{"n_experts": 32, "experts_per_token": 2, "d_shared_expert": 320, "moe_layers": [0, 1, 2, 3, 4, 5, 6, 7], "router_score": "softmax", "balance_loss": 0.00315, "balance_bias": false, "init_std_router": 0.0396, "tie_word_embeddings": "early", "train_tokens": 436500000}
Below are experts of layer 5 (counted from 0) of a mixture-of-experts language model. Rows are named router (the router's row for the expert), gate (a neuron's input weights, with its number), up (a neuron's input weights, with its number), down (a neuron's output weights, with its number) and show model dimensions 384-511. Each number is 500 + 40 x the weight over its row's rms, rounded and kept within 0 to 999. Numbers have three digits each.
Before each expert's rows: a language model's description of what the expert responds to. This comes from a sample of Wikipedia text that the model never trained on.

# expert 7
What it handles: Nationality and descriptive adjectives. Adjectives after articles, especially nationality and region words like British, Western, Eurasian, plus local, young, free, and -ed endings.
router:546495452514540530494502447517425502491557500518501491528477474454503407441470494419515562500494498429498570490464516498502459511636556528547484485553506476500509461563421478503460481529533459442553511449496517517435532449435529549457551453562403425547473465514510453482506528510546507459532449467511424503508494559509558499494531470458459491464581564494492519522520413557538566512486
gate0:537457544519471544462515441516495532541536531504468470479507488463444523444479535514494472478518528579479585445521476496533506437429496489496496519494537511535555491475484469476417518490448477467540504546506504521429537418541469468469521484576531511577530525532532441543482466522499505484470521546461435535462530501496520537524556574536512443463439492565447555520511491505482488448554
up0:469471445506477494482466482522484509541529504479489474489522518482445502492526557533542430497542526585523506493546458476524508426440488492517495498468438552500575439509441598501421558430492528423488502476517470472481530401506550440471594465504499468516502496633469458552509539496472502525558489509494510516589476538490449491478518510548416494477488505476468482556565455531489546463484
down0:504520486459463503481504538567567507520504448469520457581524472536503476460512469472444606453563521504556550463504506496429465543529576484522494478506474502486463541491436577493462496546457483410524519500529465484470540400468459534441482477426507425482517450448506515587419461441568503510541537530490454480558556497480438447503489485555446496444523476481396505469496466529570489515508
gate1:473487445572494468505457506507499474494535556542482464488522568563539506499527409465573466450525531498474521534429492494493505512455468475494574448496560501465510505513553404496546590520500450541473473578489482488538523483419547414513457511547553471549494502498478486473520541434533510444505521515558499471504493469513482543515479473446465457488510529535528427432541526482463526529449
up1:539541498523510452440541409413437469560509440431502523525508472487487550485475574528472505505467507447552454470558491476528523503570521559489423410454504534523554509518468501500523399489503514492469521521524492516488530516527470534509550532513555484427445489481508515490467590480495502505477569469533454496439451400554505458527477499505504560561510489496506508479449502510600473489532
down1:504514532447517513531553456495468526441437444412544510503479528521511432515490491520457504500462452546492401509569496538471521517519514491541481537537501422541419610451557536479490501455532487442455476525478479480512493450497512493527438480468497551575510480506522517534517506553557506528478486497586519465500530526492427513545494501451471495505516445530446492408609529459458497489580
gate2:521464500485493512521501470443483516533482466528553484540496463543461579557455556471557456413516514506463476525505520507481531446557464520539501534427481436459491473546515499456530504553471572512447486486404467526523499525555472575482575483467488497457519546456534424566444462584491542454496500538465615488520506504521459551514497576493479449528548548442514556484561504499504539488531
up2:445517512478533530540454553436505432552448456432523471586495504477512518558553471492586494475571491523450567506482559506508470424480519494480435491430480421444536509435599503470574545519446526490555492470449490425478407547495542489492515493492478503502540504522487445482460482511512520536555527518502567489513444517484502507461482520524531502458473481485507552436454507486475521497531
down2:507532499508559574479505507552587489467477533439505526516417459537466452496560504494464464509518520445519454447495509444529511475463444502447455510539480491516505533505521538529523547516504537503493482518526553475547477482525406417525518514459546595458499485477438536552449430522491470562516488440578460483476485451488565485512500531531519539473531518527458510500510489514438505488484
gate3:500414505563516474560518533475553544464563453390492480544506509527564542522517515503516509468543539493497535509511492511503475511495573406505519510550499537519537532470536484508522529509515506514476478480433460541442486443496516528529410450559524546500495484537577512483569538520535519449461479541487486504506509573497444541462531510422510442468563484508454462522535534502471519452532
up3:498570493439461536476504412512451448488445469591489506483492530502432415478498419444438461540503458501533528482449533485491535543478420567488461478513541506475524478549485471468482499465457493520566528530475539488566506531454483546450634585471511476455502558471462495524427511460496494543513499429551547491490514489502533519501494485610437624524485493487496565485478439508521527552501
down3:512504462515430462500490585525493461503543566555471482511474458496480499534463499534482553517498444536440502494487490518523521463436516452520478552562515502537459553526546511471449500491589491465508466477524574417571541457468502483531576488479496559468528496419477570519533568565518486472447514494521501477531471495571560415524519499560495524584537557495497570546394531502493552459525
gate4:442503479495524526550561445541611518582472492531491600524524560469493565580512505507534530541492497511542488515498499541495480447453458503460584468522470541532536498550507516496571486586547454563463441507520489494513504508426503483492514544498476533418479512500437501553537525511473487506520481544528516471470568505531490559497460492479489461511513459506463474492461517546530479530526
up4:415530460491539579538567439508626460551428552530504578505546530511468540523466482455495570555489485467557465450463500562519479453481475469458581508526474509522517476539504544512512547576507541551453453458560445490471481511477479453465534514517493534461445513512477504537507495506505570521500505539475491521463564489593433531526483529445491553508512502486511478473510513530547472489502
down4:493546537477508566478489466438414535446458538526516533538551516517533562537434467501479538504515488471519514523468452486458478498516485489438506463436464484463499449499494497498570485584521636547477551492495537467542576474536485525482441453501472447544564516463486510489487521537517519563474547552436418528501566551510515474490497481532487479511515565528548467446497472526521428448555
gate5:493511522472471483451487481508560458486565514485544539548497430474525544530525484504459524435501475489533572528459466545590487478507509503539554471476461525554473443465471489428563538487516494536474540543520499503495484511499512403543483551457401476428535518530379471380570465489501495550550465505577575544428549531449503491468540547509436501467475560438486421472520534386530457515491
up5:565519534466471510491507465526568457497587500457572569514427511481598565472532502569500513468488430452479516572482498496600436468473452486578580462428504520557474504430493561479520512536514511499482504475469500502494449551513483457582510545472444475412515467524419483439522513479418554553526501534559484506474532471532473424499490521466382395501557464456500466462510531424468472488515
down5:502543487477504509459469511479464473524558497506507556529453444517521406471513495502459451486481505415488541504464575515523482498556485540440521525494529498502471465587548510478465465499536472468515573509485532470509490475531445456537534455520517473540479508465481457496482542441431443463527512553476387493433416537540464499469488537445468525534497535487577495549575484484527520412401
gate6:531519506538474539494480513468505530502615420487528553556465577506504500489454504494494466481508497486566501518493526453565460385526483468538509487457404469459557466533542514517516495539513525543534437496518502436565485503463482474530507447421513547513480521507512464563545566510505503443573475443522495486519452428463464598509552443487440545454415484469554419469498518407478490510489
up6:437488448527444499454419470470494522483544508522500486423528483482448483462465532467516518532519573472532496518462501456489455447508476537482462491482499502465491458527460513452475477551488568545556478552439388432540592542407499535492512489471462493527477388533631473508520481494442479458525406453465498481520469534500474479551508515499499497512503491561475503523477488516494494447496
down6:524511540513500509439544555535562498475481544457562534556449492448490476502520466461558516492404517468553575508494520471589440563495500571485496514491523507551569508511476425509556553553543559477479565535451512451524498472494467461501562528456523436448486405554522490558490485508441498553479441546478461470478476488442499538539471476518451487507536433493516541486520518452526544543480
gate7:492490564481447494497450537544452448460488473520484436457482438494552482484563447557566484565532507544530450470535522523523475505501547554455433497509542522499454456419430509502478533507523530484510546458515453493479466559519434496513598571468511501605512498497521521479472583485546466431453524501473511471443448476463531486515508567577451386479478505543473528499455453506431512509524
up7:473527565547591524488540435471518539459503473501512479463520484519524515548459516531405469540470492542493551498491468480591453538610469528400484490493552443553554497553478509460569457548476571522483495491528492587483470545535479492519478503562509540464491528497535484542535472499555494535538477513513521520508445502536465506506467473449488440520483534510500467534463537465518471497480
down7:530477522470517515534452502520551520504478414538510466500435543493510468477527563534559530453475539452534484491501497501512487498539446474413485450530471529506489457500548443559460427502434446531490547504505479477500456513467471546549517497529538580461524499515592584479567590498483422559536461458452479475495491511469449476549486478531487546440497552485534405488522538514468499485511
gate8:463551450474539541517523544466493538433483573562566474492466486482488506514517496551449588518505522472517517460517521466541507510554562519492500492453470541483505474469502478544533499564540519498461439498523491483507492492560479500517516523555449392482515502537534509580552491516513544480472498482455539497457522436550486554398410547547506540499499583497454485527490490559453513484477
up8:469534491449503534547495537531512558434492586538581480475501483492512519453537505536457561537490500537564468455490513384542502504555543542503505502495498530492538443465480464546554480553492503487450459442525475474474516467530471518514522543468465375498537510523571509580527470507518516406413491468455549455503558461529510583416450573503501495464521546444453497501462457533444458512491
down8:499527470486432437584382508496458528478460458489542460453521483538509472532536566564451513586457516555526479490561501500496541519462515544459527444449480491489512468491458516468505456523454528440499495571519483513463519496556508529503482529561464554486451508511506478524472468536463487441482568511550456529464501517477459448446515488554534512526549452508522393545521426509572436550488
gate9:457495467467502517432497500516522506489440510423547476485568519508418430587494418552504524490473521520569541514475495514428518446458472463487426538518569554484514475423446417475495492462461470552559546535503499481521461434530509436460458450496511566474491488537528435508524467451395515505496514531498536434516539455475535452497457496516483487565493480541483485503534535506587477460564
up9:501505463466491444410445567487467459524472491456547509448508454465518495521510440475530473487454487489488530502468431532485487491535458467506490539537544563498545493452481410528500457450469507500514551569447542519519549471509473513496477472508455521487518462514530472481473475484404539508410515489488465478521594477517547508490537508506534453532523489481530480471479516536515489544511
down9:472469477557439500504543513410493492483459505541530495526486553422538474565429511492557539530526526388431522475457497536495481565531584527509471521535492500540422465535495443506458501523500503452508441507492484538485536472429533573519520576492543510557537480602550441457500497510479524450463472459535488521566446541459525566499558566511477611449527476456478493452467505492472537475519
gate10:471526488521532544548523510478524470591479460486532481571439450479536493445486520402536564522451470484477503427451507559482505527473559552501578501467441476509454520541567470476524528557529573566434453467437463435519496511491499535479539512385529445525507492546551497499550462517506450542492459524506510492541497412455412486501522517487427479495504443506450558500507532438406521533483
up10:496487544463479432491546545530487468534493426460474540502517550499560519529530431528506564472562521536506498593445535507541495427549454460507517430537532523508558522468518575470518513427486480429498495501525567504495503524484485509567454472597502493463464477461501531491414492407529577494533537555519499514464453538612472462539518487549534443441479520517488413502490449507509458492515
down10:469511475483566559518516486455564444520450528481373481558512436420575511430577456517480504509522515502515519545485490545363494488478485481448499474499519498430525549504506486516441564461491453565585469463415483492437505523475517554406449489505428498508463484490464525510535463484459487514483543544463509497565456496463452546595585460487511457383437580487492465545533482499545474599441

# expert 11
What it handles: Articles and possessives. Determiners opening a noun phrase, mostly a and an, also his, their, its, this, typically after verbs like received, has, developed.
router:531446490525449412542544446499477523542535500510497509455521562470564426453522581426584540507461516453511541512533610509592541543553592528539561481500591477517493431505459478491479527513584493491470575469455479501452518486480415526435479484527536491469597490604530551484500550516494475528593542433488494407424474558520514516504528490542481576501533507501520526513485473469517534518478
gate0:495565485419468462510485519473531513512492586493521535460488405476485525492474497498470448546477449528479516457526478520453456472486516528481526541463495531582448581401418519562590533467523491469494447478449459505442473541521550461454458532493453461518466579498492519562552604476447424526509448451491564485545533502461533488541428514507499508530537477565453536482525478554475424493467
up0:480466513548493520570493506490494550516571441539490560504498565518524436537440502553560499409521540491516515554467438467534535531516494479444451557526448530384544503573487508470465459578500475538477527538513528502459439410496533498541448541549545573575521432427523437481492472505522543485473472523524412552459490546527473559476504543464414497513499415518529504494474507541522509482504
down0:458559414458495450524557490558536534480534494467536492433530480499513459472486544417495520536534480481511522544504528478516454557547531473534533454529541447465482485549529443470495465556530481442525516494530547518459523503470404491421483488501567493470540462488571512475487479515530531545476499474507576478502524549483431520473562516519542541502443431541381530495491531440483528443485
gate1:607493562486499605515499452556501433548501533480545456427467493448551434452519458472513463493545518470460489504497492520514490440452511466460508499511479425431476487503472551504550488502563539513524507526487538469537521477440515525538532526546547483466420495424581493531471557455543470409451508555571474473515556466455526546421588508551504505456508498485457528501514459415479486552517
up1:420498410484495424524485498496466430465496466598472553539518510493428447496508499468487451499434529531520537411432546538466444527488501571544502502561522488516563506476541480506567471524461496458447403533516509445483467517446510473499528458501552528464502504548531556485491496518550503529472485492435568512465492538487502515553408419454431517575512447517551467501500474548486499386496
down1:507432473478488547500533502486528402501484530492431465527505499460527462472514485547532601501453498524524504481496514529551459508500503450576547474457509459486530593566528506554530546519427449525492560422468472453487482438542471491533483525439556448507541469485478576519516482448437539563606468459488606499495429504494548497523479560541549518519519465483502503495461494509493494515421
gate2:554443437517498480491542568504536535485513571531499496462490503515516511492492471564539495444594429498532479462448500577425540403506496534567511509526527427527540505541432566475506494471493526488476510455635473481452548498521450563458461513517486477477442445550520468534493500582421509526491524447498478521520495440535509459469522462506491436530584572441567498550483506481527517501480
up2:565520447542512487482587476542515524526524516529533472455482530422440495518521486566493478488570473445480475453468515555504510433513487517552542556480532488502497491508462485487458480505480403453485519476594483475566521530496498508422455530504508552418494465509496444496464494510517489566523460466523514478528461521515415477499480414565472553479547557448595504571514537460532540493558
down2:470483491476523555543531519541543510527500415502468469487446510516530489490450460527503528494501448460478480514472477475491458482429535438568460483518444460514562492475470603471600483516534508463447527489429434498527516463494553476496588470530480474467495501502473452476519390518455475481475480611482453491442556487537570567541521545532497578461442491505532502494479514477496509427484
gate3:517577492476513543501546457517462514432407520486488461471491506497458427520465584611479452483504496474473478528524509576552468437456458424515487538515533495486458509501497449454517522522531499411485472500512476543553514463528496532549481542518517563523548512490499526418499524541475519463508497467460504608488538496527411501486481494517543494500567509520505513550478510466442471500474
up3:480492499539499417503424558518575468492557514478546487496494495539538531432519428444514550491492469538554525420469482435484533569577542560490505450523484473511521467487489470544527485479521535601521538459533568516468455524495580459473500477484466447479453477504537445568550476470475502539514495505518498392522433491458594512504544488477456489474501466501497518435482482534554509501504
down3:495513534450545502525480529501524556454550526511509493541459431495468525494576471476533488484507455510505515552511528496517507467479444510444507490483499543473569519501488487525513554521541531473435506500527542534457474514505517481628483565439494519450508488513478536509516474508504555497533556448580538466515429540505459516480470522464514483503458464503553572488597527478507564510538
gate4:494528506510392516494532495470542431473510484507515581512522476417522494492518464449511476518519487471412459541546491444533581446528491433535445432509451492513490538481472517484427475580507503497533460516456400449443500483427544583509515499511475530438538549449463523473553479527568478486473531507544490493540507501523544473451473549506518517534435475458469520489559546442508482513508
up4:468571551505391503495529493473565475494569488567436513475527492434509540497525506450513483499471471444480526534571511411500635475530535465527448513516469530475492519465516536447464483476501481509526455470485442491486461525376548552485483490532424565482510503525394564482528477554542422488454500469504431482485521466550521531496412504532510509529491473477538547505567563507530482562489
down4:524515549431489452533498498526531552497497473499529357484564512473452510487515552482490558452462494499537497481528461450477535494520437513521529498481512439521484475539457482454547506589538545549487468505538446545544461494496461551520509526488508476486472484486516483479492508508525489472503500530429489474458477550521510523451543492496541507473553566407440469424502509496490516521540
gate5:469568500448567561460539460523452536427475578531525432489438507531492546511533519547551574444461515506459462561529540477479465530517516523492444495507525493509498553487447453493523500570453451434459554497543426516445472449521458557502467454438522484535498509540559519539561503489500429545522510498493548451432500503504537499495445453569486450496531470486492477415445537488492550531570
up5:560499467501457444529518442521503473524520475475454529506536482453553480514520484457416430476507518483533467471485432479523530529503508493551507481447477481526486474464559543473513462458494519495595436487508520523491528506469552467431507499549446481468466507489473438475484565499464490479417508504486439480562533460512464516517533530454543492540558477512514549499524420460488496447423
down5:541471562514529550485449480516535440445462496472507511558499535429542485442468499491470498541479545498574541483561484497589485554524534515457507510524542465538458465552476506590540470478569545499543466492438522547491490496453501540520479517462556509465467437492425462580541502510524496507453539507510614456493548513526465447515523455508499551543497530481469432549547478451491507504557
gate6:501543492435547494496499538479494553493458484480540522551477449530520504486544515481530432533474548504512486486485486517458477457455533489498500502509429512439518517432580409440472533526443500552524476558495478504537462495534574457584495493522500488526417476516527549631512498499568473528429548529448476515580489501505625482498477466477507558533496543524517449512453522512522434485483
up6:468555471459552500533457530472536550529472560491522517545535488472526546498553455482518429488514540509482430548522474535520401440443464436522439474540526465459566502475531391467454533515569534510517619528451513472515483469527517493487459579508507517545444502544544537587533510566572458529474471539479452505515516523507627478514511476534486457484503573556536463552429529497498479557524
down6:434495481516468534516564485497497608529437541517462502495461455480578437479475547514464530537512568465441499541528525528483423501452518495551543490524513532468428470521519560511468524452538467524505565487518470603493494525467446522539523446473497567519551498510466542507492535481449522462424511555500573483513501499495481494496458429543461501512453493462565515528517489490519612479616
gate7:483477480537548434466508521472437491532518520594529511497440427460484448470499514538486553457465580455553478441418470453505574505443460466539492552501452508483551487421541488496485436547496539528497577525527593529514528457484506534495560507563531487499454573486543469498535500523556508456515469381579439500521513509555504548546480521461536494439490493444515555464525403457574492516481
up7:502463478441506552470422538538487558510522536445418427497524479480549517449457439536543516519537502571543537512513450560539470495453482567505477540439484432457466513531467569463495612430530465529557452554467410531519414516498540474545507452539456470500432486471470559500532499480526501510482508495492523532572510539429552456402477482574509480485510510468536448458476548515437474501516
down7:499531537459563496527555501508522505505558485540516521487493551563552472509530555489559435476513503510576478553432521447502450412476489571543456504489533570480520492492411483452513472534544501532511510436462625483469493556555467481542485468477408484557521526455545513592469495525469439497446460523481448508477432500532459481517495502466507555461555449433490567478483454462431510521466
gate8:426525471526440531565489544554437502537510539494547448579466554476556435550517558459510460465493523480501514463515505527441477462436540475548550531505541508417438497471412457416488516545487456501494470463462581515522540383530479519482486516506524514458490525477500508532525471513539555558483454523526545592484479500469455491516483530431477504537497473484425541498508503560535474496467
up8:491509502598508503447488538470509559477553545501554486454493477525538488495481541509535532458533576577408519516453521505450452588512496444496586548472461551531535562476505518470542483466539477486508461525517474534495523518473523567496562503503508486460493519497484524464544485476527536549520522469476479504510468502499545539531486495512500506538487486472444459492500492525508429486479
down8:534470459448531425561505587526441477484454532540451558543505485480543511479543489534515515488518532512459510502502513469448509555519449511485472412476461465552522581507462539487421474527551484498515514529589544485553519490552488484527538489524476583487563531558536450528521419489515526518459620503491406565411483493535530457580481474566552563470487533538541442416508563516472493552508
gate9:519568458489414555526396476518524523532481486513527533493464446417474413495480508434455465505523485552461464470554460469490488454504520526542551532518513517512542522547452540474450474488533494515509495486461503506541457496513541534597615544559513503512529497499448492503569451481490527485490469475483504499503416501483495472480532543473491499442512379499545521467501475405478462513476
up9:529593424510475619561466502541502575535507523515530476476474491459501450529520504412495524531492461517484459502525468484458481462484510561513512449495480456536495505522521530446436507474573461554508475432509478534496439569507469527542493500569533520494511508525479456477464423520470493517471508425516494472476495564516536487469491501489431446507494411536583420447530524474471434503516
down9:446488549503487495486401528479519508453504486514460582580573483462450510461511471523551453529482440492483473535541465455503459514434518486459484473507508554471425532464438539451395431481494466452479516542537513478550474510564474497526526510468516532490566512510461523524429519597602496484516420448501581469496507537482454522526478549449543486509443436517464484478465470510508527497493
gate10:549537501492517522529537526470622553508518545520449487509498473533441472482540529503499538632498473458572494430512485450563519490508427522512471482535552517484533482559581480496487539538526463440527518486467476383488496499454436508502472501439587474560515586544512605466483505512584471520459548557488496521519493467501490449469415480506435525495615429449486459504493529443538540483518
up10:530459525526502520484519499463463562501404553506576537447456500450519492532525456521516521475485511496444455450428444517470597462452524504569542518480505472527483490496496545430564488453499548483486478474516567523549548445520570500460486521566435501457487352495462418467512435509513507505483510522576455545519540492532450496520513506520576473430423497445539561473553489512484527471434
down10:473466390532545478486482554513459518489467495496485514520491518464494474539458492536537540471494509567522464463576516446618474487439545458516513526529547519502490492607519429458565501549572500500463530500540449472506539498518524494487564487538460510512567511486581555434477464543483497469497517496455535495511483497543535539489493521518492566545437453456476470561530474460547510585528

# expert 8
What it handles: Predicate participles and particles. Past participles and particles after was/is/were and before to/in/by, such as released, used, built, called, up, down.
router:582468446547539474517515542551450459506437496465497488470535512484488461555551459497510453518462524531507533512474535566468488471485586485496486514573409446561500511564501449504458506433520517534524529563431477462517460477546545524525443426468456437544481452486504556517499486463535453476501446488414469461466506516520479525482468541497424553513471529523473489590516429521502492592521
gate5:551457446526508524516452591528480530533449444517462478562557568488528517457500477474581468425439499461454556508525490503508450491492493483509489586564471504506531475515476523553465428465553509494513416476498583516499436527478450500490473500568427516553395504466465474458497590401464545518537501536488495498505488425588526555542474587542434568460441502561530505443496454432517492531483
up5:536410487510553539523438548547451482507463479476490468503576515484533546490526429513584509476432476505483539543501475469505467468453521433557542590476496487504497463500429477528514472485560556494444438473544561483469475487468466527518498508551410529535410507452435512465544574400481544527536549503487553500518489463533520631549523548523469508464493501517508506399521500462455474516506
down5:490527540435545473413452484493514468509383525503458422560492525511440458542475567521491506548524436478476479505552525458436544491532538467491462414503602531478494411495529531499449463517487553501529487503472473571500524514466523469451451512456546530521537567505448434495522526538483447498559529530511522475512538576498487420466460561553552547573497442507536561510477444507447529402416
gate6:524559492504457441484553553393504448431471535539506467421493485515504504511499488488429532513531491453499454465568442483482547505541473480541572515517459508463484475455480552499548477494465473562598511534480473464540533518488530519538497542406447453474434496528490546497564419475561466482450530417520527471501484484518500451520459480510456486380510519501556467478518485485498518460477
up6:495553406494503525499448527549461567502496470466498567531509532450421535495479496462472507419523528480532510486434550494486494481388501552458441511551457510517503543474502503478499511505552560461449462502521491536469402482466497473512545480595587475531517497472526497552503549555465535516542469581508476516534523466520546558549518502473492527589548481457548480491456484547514499509522
down6:504559460489487573481531551415548508500473510516491560453451446530527479529445545624483505487488472443539574566497456515519461509460497540487456472491447499439549501481491494464493505546540505454553524492460504521466535422470490511583488506497576471521558494538581478568451442533506503465577537488454525503507492472475511449488580525548527515539495576453470491470495436498490468478483
gate7:436503523514530536493526560471464501513493515442488493531526529576441509501440516532523519540530492542541542518492535458416512485569503489485469537489511548533424476479499465437458606509450454558504564539523482478525471453500495531447451435471513515532456535508464496507563487520540502535488510535540467474533492482502522443478486458483470451498509526517488536471511553547468486460605
up7:570463438478511538515488489495506551550484506434551570459487547416444439482491460483448450470486581395451530504459460459538443508475530519418607536539473512535568503472538482509471550462516569544481506487462501495455472436549502465521479530572572474467554515604495566525529521492483516528497567497515471461395506518506454552497557509502494515567486477449591533480417438592506488517499
down7:581448548573459461461417505548562540502511582516479445513512523472467511527562520527442569475537560518505431466506481513468527568501490484540461509474476484456496385551531463496524492453443507533559512541586459512554464475485525474471483549526520515492516484418519547527452452437412508512442471490506492511514540488522479510510493510503469550531495506561552469472520483536501496516539
gate8:529519538561490459488549519426537532512422508587506526513518497409500494510469440482515527466548534437532455488559468463495503440488435469538447500509584508472442466466467501496507402544475573488475457477482559539518414532476459561511505526504563475485529513449549487555509490515555510515455460497547560504576505468444529548466539430466559493564492470539547535390581552494526509530521
up8:415499489472502484527520472545576405482516471422522487531456538543556494445453567576504468528476473506471546505441554516510517558552516530521619478499399517425595562561506434516566454474552456522438558512512486473464501504523497442434510451525466491526524463551477479546487522515502513508513508552522480431473498539543449508502506572559448523470486516492461488573460507553533477449540
down8:506477446493490499520513477438504502581443538558439466498517495521433444410569460461531468518502490437474504496507482562566479487497512429521498463488479469520464530484558614529519436526520499474482507464505525515549462483408489537488498506512421555480459439473542485512489471559501557450498497530488553509550516537500501510459497483482520475524522493454472578490498474513436514555553
gate9:435473479516534533570543456480497494503538430440473510488500493505472547480515538459511552436503500507517495473542564493506495520476519512535482519490472483473572464481454512420557566516502539515519449502567549416527609522496533475508490483510492545504398513438445518527475494513503447467482485550413570571495522500505538563546473406504459524460483526540433453502443562514519514494451
up9:523492506472475445535498550471462445559508500480459538465440516517583481559502501522391466533495546504475521491478538532448541521474516489483459460482513475511542481526444471529517568535396512473481444465513466453524531418625439477464543483472589495508510514529410504465489519512522513486476471486455491490498470552524520537495496533583539470486472531514513483505611535557560527451525
down9:475541450541493550468440502464486546499599526436433440465543492493496505523572459499554557515479517478490482517510539521494495505536561517467529513489510548521494449504544534491449495434526490502495502476488482522525372452528510520448490525465506547497465518425470471393535417516488596447534514494468519556421570491448554557531520500502490489488519466551490458444487519453500510517467
gate10:510496453571531518438470526517530451539537501371518464513476491570484533505608458515516475479504478484485462524537449524481497496501467521523497435507553505538504592458497502503543481509497506522560547499547497544508488525463442504564501406490502517448461500465515451538509569483453515449553477525416418476383439416551546506469503452484492463497541447519556519474480552658483493461437
up10:449500523504486488479462482463535555535473533434476524525491539455491522448511574488528475412531513411563538563513493487556527472543496424575570551572467489481527449445492391485471476426508546526525476540457513523508510472517509574484498516522568506527569566507469506533528513436525531516462567528540562496456467487454486464526553524493486486475544469458551501559488438509474473528569
down10:542448537528509480462478509496464477533537484522470485482556535485437537536450470475506512453547501610496593492494485485495472557521462480489484537511491466489449482481523510409505465444452474544577519471481404479569539512551464558461445516539510522565483493569434511509516482500530547502492511379536488513460518481559518520546487499483494514527487470554535496553494506566522480459591
gate11:495526500479530519484472533528466600474492483511515556525387438427531495568454537487507497567474587461568586544483417526499553460544464484528479465526496481459474538464503496547528552499460557510493470514486488479523514516524494543524517487474510461486469403399531555426487477453536516548453456543513410520565519482487508520475529522515502600496549442457519521448498439498492489536524
up11:537460467487565491578516470464506527484510495481448457500623508562514487494522443489520535488532465536469464494440588477550486524540569465540550531496535534487482516539497539538541455467530515534465572478533451529470477469528531491486529511479458441446543548609480449524536468555438532448514511464464591537443454518474523428516482435494517417515486547558492461500488454510460464528558
down11:553510461424472483500576583569526466460539513502534513528505466571578470522530554517525503492564489468488546511492515500438549475513558516452588554523457454524511486523531469442401531545509495537509532490563520523534521535540511503508498509482497499537556423492558482488505466560569520466501498520448492539523523504507470530507485532602500478481471530604494508516510550469498466468479
gate12:540544457472487488480477435542517547465474454426512485498554565559583445447528445453530482426513453509538593485482489572484540475527528504493513527493428482502497469517529535503488444521441496553477495531480502484496523556536544499569470431457550472478489487532539517493558500518445499466456528598478500488596509475478503559532545497529489438488501524485554495509459455436574489524564
up12:517503532479518420468541525529505429438483588545467475553521511546563519546500403512482533547496524471441507563433495537491529463485586511429461471567500483496470527486556461540468472514500545441483453509465517480489488524495525470483534513548495543542497552518525436457442474504539499525503506518535522539526482499568423551507483412470508480441599528451424495498526464469454519549532
down12:480490495477455406479505444534532491466411557539574527536501575511479515469542453451517531571521519498535514403421574509535434497651467522549493515482484519508492542503497466444491579495515469479541468530527480540552503520491443446456562564485494490516528546537536492537485487498481500538457564448490509487511582478463512507473478507479477446499487432513469497511469410525473540544540
gate13:448488516482495559485453513521484468519476489435512421420506502536487563527539452527495506446554422594545501508511462505472491521508486497415488438512508497454487531509515426533530511532510496478488454502495489472486451510442516576491551499536471552516448519463497455445472523449408458455494469524466452592464456471428489477525521514487553539515473569502512447434539538511525490501551
up13:513610523560555443439554564559457521541472463514492547559586479511516479423568479475535518501530540457485504460504477438519557450435556490539530515436487551460487562475477492502518483507464442514485542463546466467486468530550555438489421502540509479574480434542479521461501560566506558485517569536474439423548554562557553563513499491503495487455469479453500447519496529490490488508470
down13:544543469453496535460542466433483455511513474487534463520543560464556407503433527472478449434501519468461524507507487518596487470457523412607492535524530511478542525456527563547526510463530510518542488442479483475484470466544480496442557491479490472470510514516544422528518494473568516504466553463522571489522565556424480444459532553535487507506495505469451531528565556495499494498483
gate14:394495497492448504523517566482478550473545476590502539538446466580486555525495500511474483543473523508512498552541474484524550453546470533528474472506467475495571450570498446443470491494550523465505463505494526532443531463453467470478499573473474500464477458526391410512472508445527456492411501517487502550501504509437459470447489514552469495472480436578553517492500497479510560478529
up14:518490543504534464465498494552489472489560522417481518474532464476442518484552501488507518552453448525456458477453481436506534530495569469466527536559490516498506522497521473626596454481563491508448615494452404479508547481510567539534547498496518500501512552398580539498552457544495578438553536508516503492406441508546492550515611513545484534514497501471461541497465516423520493542494
down14:523501571502480480476464528574437567535461497458528465469519476379460477481423488502459540526550593591435457523513544490474569440541473431500497502502515559510530564572479548489483526516500473507532480501523547412523425580581538474480527471516536440558490482508462497549505483445516407542422544456443388479529493465518579519486570514552523495436546529539531460489486481513477468559495
gate15:476514579482492493495516469473521520507472435518527496543507401510489509486571551515420621494482494486476495524604535572504487510501527466397507492521573457480491498474480520534555555509529513415515488529457460460603438488461536511487505528507546457509481511477513559501588529464470474472541471522565450503511571493539557521324462586562525544544530509513480514508527591499556535430534
up15:526484485503497549492457524543468500519535495515511530517529494501527518498411424468598498525471456453466605483517499498496527544423556524585464434518474442519472455536515569464412492506553480535418500515506539554468448491503572445478561496424514523461555469533538515488479504530529480549504498525497459558449540475448569494571532504500511589554531490425498502505514433515543450557512
down15:477455515546504480484460522501536469510487521422468562526485458484461502522545478525478538497444544523547485457531523509488529493497509501500456421521488417450523531459555603490519375444453488493469507477456474539492458504504514535500409489479466491399440582504491477413531521456538433524478543428510515441440487477463472462481489455458443444513475502511521538519555537473501544481453